Weights of a small mixture-of-experts language model, trained from scratch on English Wikipedia.
Training: 538M tokens, 3548 steps.
Below are experts of layer 6 (counted from 0) of a mixture-of-experts language model. Rows are named router (the router's row for the expert), gate (a neuron's input weights, with its number), up (a neuron's input weights, with its number) and show model dimensions 0-255. Each number is 128 + 24 x the weight over its row's rms, rounded and kept within 0 to 255. Numbers have three digits each.
After each expert's rows: "mostly gets" lists some tokens that are sent to it at least half of the time. This comes from a sample of Wikipedia text that the model never trained on.

# expert 11
router:153137133124159110123105146144151113121115140097131129136136152128105118155154106061101091126139168121125097081156116142128112144118085138123142132119109140132157133175131087091103107137117104109150133141124096111119193134108117146124106128103133125174121106084129186171131119166125110118103138114097125096127156102115098106172135142093132099129120084173156115118104137139109098129125079133100133131156180090109149170177108142087166116094109146134127123165115139135139135109117171152125114105151135170084118130173153124137119074111149171134148103143138121126120118149164154110126123128148146142149120116155118092149113119178116136095126086117090114121147145080157100159139127148098110129130114106101100146119124166161155097157106127154114135120130114104173138110163182
gate0:116127123114146100164118099137163155165120130111130127121111098148105144119108164121117118093129114142114116122078110131165105111115153114136109144131173141121143113095094070122125160129125150151103123135148078177141141137141110159136156123106181155153104114114092113146114157121094160128098144113123143143132117104137147106118078079116114124108124103146165086097129145129168183139135128129164129119103147105139152125153116113073120149114148134119149183115110181161168102146115126153129137137131146121129139133158156106116136083123101149097200089131123155115091165139119090153154120137112136115129132126086164142148140126133083129096116095144121143086097116148152136139111116128089158127119096143133166107205104143102139120154133166113101142147090116097123142136184144
up0:151118108116086168118067133125125111116100166146115143063109161093108086104094128127175159118129149117096114098117105123102131140174181147141138137075138107158156144157146159082109101097095151132129074111136144141159105158163145135136113109137113139109149153146135162146161109155123173131162098168146127128121157142105162145125154168091151123176153145160122158146098094148084090122115085176124124128117112142136134093125120103133107154149143092126106148125167103142110074087150131094136146151136155113128148148147113121102130129116133125141160130119140096134162130128143109108118148100118129108143143109149106117125098111137169117112112118171175109126106165143122134089117111141094160115127170144117112140080139134116137146086103116129167113128115110133148133099121100
mostly gets: " Ju", " Li", " E", " Du", " Hu", " La"

# expert 8
router:148156122152088108135129103118159134125116133101147099156169090147091098088125136154126162131163131104118102171135129120124151154128087123134133130123089138100120100118092137147127134141151133102109178124148148101120118104091119083147110143128093152135097177134133123109147149112156114138102149134124139144111120158102141138122164152118138117121147149136127149134162167097101141143151122066116136113128175141127112166085138105139096115108131142122169140167119160106100121108154139158093100164176115111120068124093139102121102140079114129192108115083162104145118131154079111108109112138169139076161143146142170156120102130147129123150155088131148135135127119142098125117121168102098103143162114114144137078086070097100108145141139099127105102133129150119157125155093114
gate0:137130119178131168145146116133139130124108160123145105156116147108125154108124095119084128148100083149128130142136099113158133128120134130113131145140102112136156135106154124129109157160112176132117154110190144107151163074118136080094104167092147131135130162101161127152117133156095143149132125130137140136101104120072093152159135102184157145121120111140117132158129157130148110087099155131149163103176140135125113091114153171141096169147102091142103113116184127097139160121105154146113147131163100084104126112081103104169108151137153127133113156146133097115146143106137127113149110076122129094094165172150119144128167109105160122097158143133133107125124119133129120159124158156109079081159112119117114151131117144105113148094120166092114136130195111118112115149102114
up0:165147157108139138142131123140119134075149123127135137101146105124144109139124124131120138143156128127140110160088133125074116129120109144163131112132130138151117126141122133082123085060100101099104165127120185121128117097146114109125114171111127147148117157102167132143074137087147103098124140121140167120117129137144115124090104101118152148083183106136128113098114079132158136123123114171175135118108102155164144134111099129147126144084123129147152156126054134146149138157122162112124151153144153107141120162144133143118117104158146131112127119132099102178111096128164127138112148156132153115169138100159153111132121113109128111160113138122099121139111086140095148120071102125136119159161165114152125090161109163105073094165136092119160116132112066149098082138148098
mostly gets: " he", " she", " have", " would", " had", " has"

# expert 15
router:138173127139141129158140045129099179147109120127190123149075126098135153135109119131129109159132089131152091086136137150164159120088155095113108156101129117168125119129121132120115142131119133134123121151134110127162134086138119101152133144106122077135101137151153147102137162108160116132129121149132108166128132130091084094148096148087121177129126114113122101136150112113119120111120142140150107121121155177099138134107134139159112162137199096119112127132097178142149096123123159117126159090098120112094142132182143119122097140164124124090151097140143138155125123100095115122140159105140128087146124119105101130162167132123101093137111080159128134152126145147156144126128087113179135096148144144128133083080155155104156133152141124100122131144131118091081113126086157
gate0:082124155152107124077082091128129123141152141125138138132119122095125109133102072108155120150145121105084129115097099119166149082092113121114082110107139125146147089082085112133124097141174193129110164098121091157138104129130118094123117116143168110116114137113098133128097105134126123134139105100157139168160073140174096137110153144128094163129105122109113111132132131104132144141125119160107111132140087149148167116141128157116119109149165122136109139152134139127146159087127112089109121134128134143150118139085116121099109114126157092106189118103119125103137087145140137126123110159148157091173136101159112083159110128140129090109139106101111153142137105117078178137133139129096119125110092116113137117099119109150133135064146086101149110152162163109156082128099130
up0:123112101161155123089105148131169125153096101135154124121086116157125117099090126117139129112142144141109136136143143122098164127123135150136156106119143085129076106103127166131131131075167104136143153106146122074186152158147116117129090157118150135139114099132135166136136132127141122127194131121115122123146151122101122119150125129140132162127122098181142096111145176136166133098115121088154114153091102149130086112129097125138124145155123128145148136126116202142164108164124131124137117113106113147119085125115144123123114161126128137122133124147104200076124114122099107145123163060100130157115143136101123146157144136071107143128128178096123127111159100102155058115157115106110158097117150113137127117079117112141115143165143086156108087160150101124127124127133098
mostly gets: " which", " but", " where", " when", " until", " while"

# expert 1
router:139146125184172118150118109098118156154122130182129139155084122097149141143147137108125179138133127162144148095154168134144150160124178176147142119119132131144127126126131122130188135090124141154125132104154110114073124128143094140108137112127133179112117189160093126112117122141099120166164121140107109098124138130145119142116101124153102134136124107097136139066101145118141173120116135102117172177125152129142105137188101154128113130137100121091143120134152140114147131120134131128146148096166125134124162100119097131122122137163094103080088136111093163102093124132116148145111106128116158124118098137122124125129137143145154088101095143151084107158094175144113121136189133089138106132075154150144092152158111143114134164148115124121166156159117096140088167111111116
gate1:099116104105144086120155114100160141136073122179113101154180090157138112087135126125128134166153141097090116101166120132186114110172162095115095129084179153131121107141111096129135131085101117132108152148123087120096094118191129170129130092105141131146168112160136123161154120099165102153117117117124098094133098095157116122141127116168129136133108097136165145147139144119124116142101126149123141137151100125097102135116145115134180115147098081124126096080136138121113107128142140076140121131135160152146119159138141117099135132156123124153100119127138129109130098129124131092184129102108151107105114137110135127127104070132165111117151114123103072119091127125157184132155150137121124117116138118104135129106115107122137065158142156180143119147132126156157118120136098
up1:145124149135126123087128191126115091090138151195148142127119168138138139137117130150111129100134081120153087120116097116106102146085133144151120135144124111136128104109070139131159124155132095112135144134130130120139105115155118104108113122110082148103124150089141140112126145119099134134090128102147082138134153120126089135087126129120176121139112105101128138108160132119102117124152077119124160107134098101115114153100138123144089129115116118168130122176123118146124151146136120145155081119118149149099156129158084123158149112110113093144112139146181134154122067158133116135126143141104146150148130142135110148123157135110133145095168161148148087155143152061123046119096081134141106105143116138147136084136187155110185123112115133147128114091162130158096124082120113
mostly gets: " an", " from", " during", " into", " against", " for"

# expert 9
router:127143122094136153087125119111109109139139153130105141159129127092111115104104155139153136176127138134109152127165123110167091095087119124142159151136114154138146130106164160125135123125132131161125134144160165092117106144160135083155114093137112084150138086127094116086093135129078120117134142082101124105116109127160160085161152119160084087107123143140122131160154142108118130158148157121107090091120097095160115106099131163132132115167164098117127114127122089104132124111089101154161096163124108118161117113116138167140115090098133091153128153124168116089119120075130150153104152130157167166115144161089118110111168154163168112121070156105206121134114134134145108120124146121131091125146146103083152127156117126114104142124140155149119149109116153144134139128102141
gate1:152111093130144131104148106101137129109142103140157107117121084100070140129131137166111134133130127165156162095139080137117116107157087086137119130100065109114151095124133089118117090129116167107116122175173160090121110133134124104120151122131138124177113114115137157141118115114127105156196138145123140139158158122132071075138145132164093134118140157142116135080146141154103149088140129120115150124115123158119063146132092090147146119112120128093150105131132133128131119102129134164118081132136148113141086174178120135117142131118095142158135139131175129105118112125141138162117129108141175141153135172142141144093141181123133109135101127063147110192114117119131101175124156184130086146128118129124098136156134115098151124121149119138141158123142113141100126155130125
up1:123128133137125119129118142176117108097154127113151136105120134110117174103121104131078152098133114107102116129106106165121089143120133145110156132177095120196104130108071116096113125126137092155096176134096126120105117142123114134146130139162096091127119109138115161094118147117143170144127137130173153135158115152124146097117108108151112132118139108132117165134085105134172156122177132075092119134138094136127127114166115129112113156132148147129143102128177140120183137113150117051150131149101150119118110076129125156114146124138138151133141131137093150126111112081141109105122113083129091172139104130147134144155185128144147146128128108106147139149143071123131177155116120161075175123092141112149161117119128149122133162137189129136112145156103144091109147135094103
mostly gets: " Mar", " Bel", " El", " Port", " Christ", " Mor"

# expert 2
router:113122112107098136109105138117129107136150114125102147098131126141128114127137092122132118105089106094118135144085115108148072135137110116157115140111160147123111150132137126133131160139133097154109177135108152127080124164152141124101148149129115129108118127103165131114103143176175083060115136124128106144095126101162144144143148096179172141118099119104129103128116140176167172133150140139107100133125162089111105120106150136105131119150073093151090116103089128141138159155130130111125159128141178137168109127119151146118085159100098172158147110103111107125129117127155149134146104108112108118148121165091140096140084112109129106147102142155117126136154122119091173111128090136126154175144112155134167081157199124097069135122167106164112105139108125134140128112151095
gate1:154159116128140105066142114146138107151145119206110123142155162149128116112149133129157108159105110090126127108095158109129138123095106141131091137128149129173166129134159104127142140133130148107124155151139094116139107116151127193119154139078132101127125117133115113167114141146142109127126133162115101152126135126119146108090127154081124126177131113133118142121147119131115137188148142092157085112120119132117151113132102117114143151095108096087113125173132114085134144042137125141154107148080125123107095151095163141100109130146116105080101129115175097098160151133138148121123140132135171102090175134095149106114127131153133144117116095101181132104055111117157134143134123142152123128127115109110155116130175162096157131119089134119105100140161108151104111146106152
up1:160122137116110165161128158218108108090138123131132120142113124114135132147156100106146141124125160127138160104130103128152110157123136123090137094100154165103125132130141136114132095128145117143085111139145158138128094134127165140132120094123109140104117112090125127123128131116179149165104128144134088115145086085162086142156140165078153097166158145111147134122162139160136155129142133156154129164093093105142149113130121166113087161122126118071128136113119134126126116086141127127108102122152164112128158143103127110144151102080124115158086128117158129137086141072108164152138156148150162075127135120104118139114155201160166148133146132114135125136085134119151122141108096138168109183105130125137129144101127085174135166109152105127115129109168079139130152136116134
mostly gets: " ca", " km", "\\", "MPC", " p", "^{2}"

# expert 14
router:122117095098165094140146098102100134132146125179078128102103102122169169141132132136112126136170121127098142151132138128073097128096147145091112107160101144123140140154143106151131119130103176104127156154115106128161093085147120124127154148143153120107167107126134165100117120114145117135115130147175124127125114128138125108121162110122087125131121183147136131111135107098164143104122117090145174141078138141148136152154165078140163158104162147135164096129134140111099135116146106113101126142144152152105121166141152159061168083124135147137115118093118147106115127148146119162078168099088099142087125127143156173128158116135081097117158176165097112104116102125147121173122122138139147135102121126120141141120162111116136130141092126122103121093115100112088078153148104
gate1:132127124102132120111166125137079141086109103126115132083074124118139149105166148134078143119153133213109116131130125121132151149104069129113127153113115133147102153153133062126101095154163141129108155130174158108097110146094124106137129127139113147116141128100143132135114069115141135107129136134100113122160092077134126112140119133133099147097134135182129160144127101132116144149112087123119110150111101169144081143146138123112079114099149129129136099138147129144111139149142090107150163145137119143115124126131102108117171134139098112157093161145103166119104184130137109146155096096163130103155162106099140146135129108106119124059142123142136090152120116114135154081115115153168134108100102136134159145061150154089119096151101102134127122120134089108087143134125132
up1:123194105124121123102091121107144126096150132102126116147108109127144115141119120116111108108113133118174132108163081142135105150160135151132150114118107115151155166091167104095111128138096162105167092142162088154168125140145130160095145125070108120162085120125116116129148140228157140079148131154123136128122141125140143137066099142139144129209123091126135091117094130133131166145117103105112146099137135087113150098100125140155125107109138155126146096094111143143119108122152142151124124108123133088137138114137151183124107134155151071121100093132140144160139107155165092144112121120108112160123103131105114102132145156134109114165127127112143159152091135126119118097168139121104103108151124124126094125102141130130146169099149120130141111167149120179173130127120138
mostly gets: " David", " Michael", ").", "=", " James", " &"

# expert 12
router:112071155116150152097079168152148101075124153125100153070173122125126081121105112136134106122133127089151100176102139120113112111129131152155139108139137105086125169092159133102111150131171088141148125099120136116159132099114176166137154121168121145128133117099120133132132113114137128100112124116138145154111120127157168152143110121114119127150165119079130162156137174133160131111146175166078134146117118137105119101090149123143155125146122099120136148131149105149121102144168132123115124135098115117131109127132117121157083151091148122137160161136164074115147056115140134105137149168118123159147129113181153090154117102091136148166153138110123157119146133145111165113098163130130115135105135144162134102136094112088100134118143110113148120119104190124166132141119093
gate1:148154185139128093139125124119111143131155101150090161112141161139166116138121107123129106123085066132138135101131122120079156127113133129052111130159088104109141111086108156137096156139130127128108144144117114107131131172130102154116101163053111137104125173099141106158150091163129119144133122101135122128158117142124158139143172128103180141117124137162128164115100120133122158152138112150145181147080163138129067121143157126101162108113101126135122148138127145144126123068135121111132113123139180122099152101097133129128102110130130120140094125123110131136133147104148097096150086128130095115104112153145156086102154135136103146169100164115131171101144111170130166174154145116144151117131128150116115118136148117131098084140117169081129144113151135142095177132119140
up1:165125150200096138117129131141137107153113113148118139141133171092111135127145126125145155113105129118095166127117121166162137137145111121134116126116065111138125116105124152132116092137115158077147146082146146104110143121125141117155125096073152116161096124123142130112141097112101098119134120076098121119170057140129129129098141121100148098126055180160119127125140123075124149136113124169142117155117117136129123113141132129137126135116090135159127072138121162148110124124149125147137137146136154112089118115144106148164158146092127106122126154134102134152098106149131100132114092143151129152097102125180129126084145180188145118096141150123148154153165175108108113119127137142103132128117166081135073149153125145151118107159132111139114143172154161145111182144092104
mostly gets: "−", "–19", "–", "&"